Weights of a small mixture-of-experts language model, trained from scratch on English Wikipedia.
Size: 15 layers, vocabulary 50257, 167M parameters.
Experts: 4 picks a token, a softmax router, a shared expert of 128 neurons.
Training: 941M tokens, 7195 steps.
Below are experts of layer 2 (counted from 0) of a mixture-of-experts language model. Rows are named router (the router's row for the expert) and show model dimensions 256-319. Each number is 128 + 24 x the weight over its row's rms, rounded and kept within 0 to 255.
After each expert's rows: "comes after" lists some tokens at least twice as common just before its tokens as in all text; "gets" lists some tokens that make up at least twice as much of what it gets as of all text. This comes from a sample of Wikipedia text that the model never trained on. Tokens count by the router's weight.

# expert 11
router [109 171 150 113 113 142 112 134 164 122 114 139 147 160 120 112  97 134 150 116 108 162 118 155 176 157 109 161 105 130 112 139 165  87 114 155 100 157 150 104 146 143 120 146  72 142 135 153 113 122 140 104 133 119 100 109 178 154 121 173 135 125 110 131]
comes after: ".", "\n\n", " |", ")", ").", "\""
gets: "\n\n", "===", "==", "′", "====", " was"

# expert 80
router [104 147 163 122 108  92  99 120 168 121 155 135 122 177 111 101 132 160 163 119 116 152 125 164 161 155  71 141 120 130 117  98 132 127  81 148 119 121 142  98 165 129 143 141  67 137 130 132 105 140 149  92  76 101 109 105 154 146  95 140  87 113 116 150]
comes after: " ", ".", ",", ":", " | ", "-"
gets: "000", "5", "3", "4", "10", "6"

# expert 6
router [ 88 159 130  95 102 126  97 138 149 108 132 163 178 132 123 128 134 156 161  97 122 155 104 133 151 147 112 146  98 162 114 136 141 107 102 141 101 128 134 106 127 148 100 163  88 176 146 141 117 114 180 100 116  94 106 115 165 170 109 145  93 113 130 137]
comes after: "2", "1", "–", "| ", "- ", " (aged "
gets: "2", "016", "017", "020", "019", "005"

# expert 75
router [108 148 149  97 108  93  99 140 160 114 128 138 146 158  98  98 134 139 154 128 115 176 134 147 144 163 110 140 117 143 100 103 130 108 106 139 111 167 148 102 137 151 115 165  89 143 162 150 120 119 171  96  80 103 103  98 166 147 115 127  78 112 113 152]
comes after: "\n", " | ", "| Total votes", " | — |", "P", "; "
gets: "| ", " The", "0", "- ", "The", " at"

# expert 5
router [112 142 149  98 114 126 106 188 161 125 128 127 153 153 107 141 162 152 179 143 107 149 111 152 183 130 120 134 125 161  93 142 137 106 103 120  85 169 143 114 146 123 124 154 121 163 140 147 124 124 132 123 117 104 105 101 148 158 113 159 125 122  93 146]
comes after: "\n", "\n\n", "- Date of birth", ")", "- Location", "- Binomial name"
gets: "|", "-", "- ", ":", "=", "\n\n"

# expert 35
router [122 164 142 113 115 107  93 134 154 124 148 138 148 162 116 111 148 145 147 119 100 152 113 155 146 157  98 149 112 151 118  90 155 107 103 136 101 135 141 109 140 144 127 145  85 155 159 150 109 135 152  84 103 109 101 110 163 150 120 153  79 125 125 148]
comes after: "\n", " |", " | ", " (", ")", " |  |"
gets: "2", "\n", "| ", "ak", "- ", "ang"

# expert 93
router [109 131 151 116 127 102  87 146 153 118 164 147 145 125  97 104 158 148 139 141 114 131  83 135 154 144  94 134 101 118 108  99 143 104 118 165  78 129 150 113 135 150 104 139 110 152 119 136 113 119 142 104 108 110 113 105 147 122  94 154  78 112 111 146]
comes after: ", ", " | ", "| ", "–", "- ", " ("
gets: "2", "1", "0", ", ", " U.", "a"

# expert 20
router [112 150 130  95  91 116 112 148 139 109 134 152 151 160 107  99 168 143 169 119 102 107 102 160 140 155 120 142 130 139 124 108 145 103 117 158 135 140 161 126 122 164 132 136  79 161 162 135 112 139 134  98  72 125  86  92 156 138 110 130 107 111 126 120]
comes after: "0", "6", "3", "1", "4", "2"
gets: "–", "-", " ", "/", ".", " /"

# expert 57
router [131 180 145  88 128 124 134 137 144 137 144 125 180 155  78  84 127 131 153 119 135 153 142 131 182 157 106 146 108 139 102 108 144  89 105 129 104 143 146 108 146 128 108 138  72 149 142 133 105 108 104 111  87 106  87  80 149 161 128 164 108 120  95 123]
comes after: "| ", "\n", "| Win | ", " the", "261", "| Loss | "
gets: "4", "3", "2", "5", "8", "6"

# expert 19
router [131 129 155 106 112 117 113 132 142  78 150 145 150 156 103 119 131 151 156  87 122 161 120 130 139 144 121 141 109 181 110  99 151 129  91 148 102 149 125 131 147 150 148 149  61 146 149 157 105 125 145 101 120 117 123 116 153 154 112 166  84 121 108 148]
comes after: " | ", "–", ".", " ", "; ", ") | "
gets: "6", "7", "5", "8", "9", "4"

# expert 66
router [105 157 157 104 114 120 109 135 147 109 125 132 163 146 138 105 130 144 148 113 121 159 109 127 146 154 107 139  93 159 123 126 143 134  99 164 122 131 152 128 122 173 107 161  88 167 147 151 108 112 176  77  94 124 108 121 155 162 104 134  95 113 136 128]
comes after: "1", "2", " in ", "19", "In ", " in the "
gets: "021", "010", "020", "023", "014", "018"

# expert 48
router [111 144 180 122 123 106 107 157 152 103 144 152 168 146 102 111 128 134 166 106 110 158 132 153 138 156  85 134 112 146 107 102 138 115  97 129  79 123 152 127 118 175 103 159  74 140 158 148 103 137 166  95  91 115 111  63 160 138 110 166  84 136 128 164]
comes after: ")", " |", "===", "==", " ===", " =="
gets: "\n", "\n\n", "==", " ==", "===", " ==="

# expert 15
router [ 88 161 153 108 119 117 116 133 149 107 139 186 145 150 133 116 132 157 164 105 121 159 115 155 159 138 106 169 104 164  97 127 144 106 104 139 118 119 161 117 132 159 121 152 109 144 139 122 103 113 165  92 106 108 105 117 172 161 102 137  96 102 128 155]
comes after: "1", ", ", " in ", "–", " (", " (born "
gets: "1", "2", " law", "970", "th century", "960"

# expert 50
router [129 163 128 106  96 138  77 178 145 115 109 179 137 149 137  94 170 138 152 125  92 129 109 182 141 168  89 133 115 139 118  97 162 108 100 135 105 174 153 143 131 170 114 149 118 158 159 147  97 141 141 102 108 105 118 135 162 133 100 167 101 117 125 142]
comes after: "0", "3", "4", "1", "5", "7"
gets: " | ", "; ", ":", " ", "% | ", ": "

# expert 26
router [135 144 162  88 123 115 104 142 133 149 142 148 144 155  96 128 141 131 146  98 121 143 131 159 161 144 127 155 122 143 137 115 155 100 115 150  92 159 172 102 138 144 162 146 101 146 140 173 111 120 155  96  99  98  91  92 147 164 146 143 111 106 122 120]
comes after: "\n\n", "\n", " \"", "\" (", " [", "—"
gets: "The", "S", "A", "C", "D", "M"

# expert 68
router [126 136 155 100 111  93  97 171 163 104 140 148 138 154 103 115 140 141 145 115 112 144 139 150 138 154  99 161  88 156 119  82 141 129 118 157 141 123 157 122 161 138 139 151  80 149 123 122  91 118 187  88  87 129 116 129 153 174  94 143 102 112  98 165]
comes after: " |", "\n", " |  |", " |  |  |", "% |", ") |"
gets: "\n", "| ", " This", "ro", " an", " S"

# expert 95
router [137 143 142 150 127 106  80 130 146 147 154 127 145 146  96 121 119 145 150 121 125 138 125 122 160 126 132 148 106 154 126 134 141 131  85 129 112 141 129 114 140 143  97 136  89 146 158 131  89 118 113  85 105  81  96 116 139 148 137 150 103 110 116 121]
comes after: " | ", "| ", " on ", "–", " ", " ("
gets: "7", "6", "5", "19", "20", "8"

# expert 63
router [122 172 161  81 109 115 114 176 163 105 132 166 180 161  99 116 165 137 147 116 123 156 121 140 142 131 105 152  97 142 108 106 129 108 102 152 132 140 153 110 133 159 117 137 124 145 130 123 130  70 175  82  89 118 116 120 143 128 104 158  91 131  98 133]
comes after: ")", "\n", " |", ";", "Scientific classification", "Personal information"
gets: "\n", "\n\n", "| ", "- ", "- Species", "- Species:"

# expert 61
router [112 137 133 123  79 109 105 131 158 112 156 158 153 146  95 119 156 170 159  92 100 154 114 154 152 134 126 132 103 166 121  81 130 102 111 163 101 122 153 126 161 150 102 162  86 139 143 145 111 127 155  99 131 123 110 108 183 131 117 142 111 118 116 143]
comes after: " | ", "; ", "–", " (", ".", " "
gets: "1", "2", "3", "4", "0", "5"

# expert 56
router [107 144 155 107 135 102 114 152 145 104 149 162 159 168  93 118 151 116 143 104 118 153 127 169 131 143  67 141 111 166 101 137 155 123 141 138  90 129 147 131 155 130 118 158  81 163 158 140 108 133 121  97  58 112  92 114 153 131  93 151  87 137 112 134]
comes after: " =", "===", "==", ")", " ===", " |"
gets: "\n\n", "\n", " \"", " =", " '", ", \""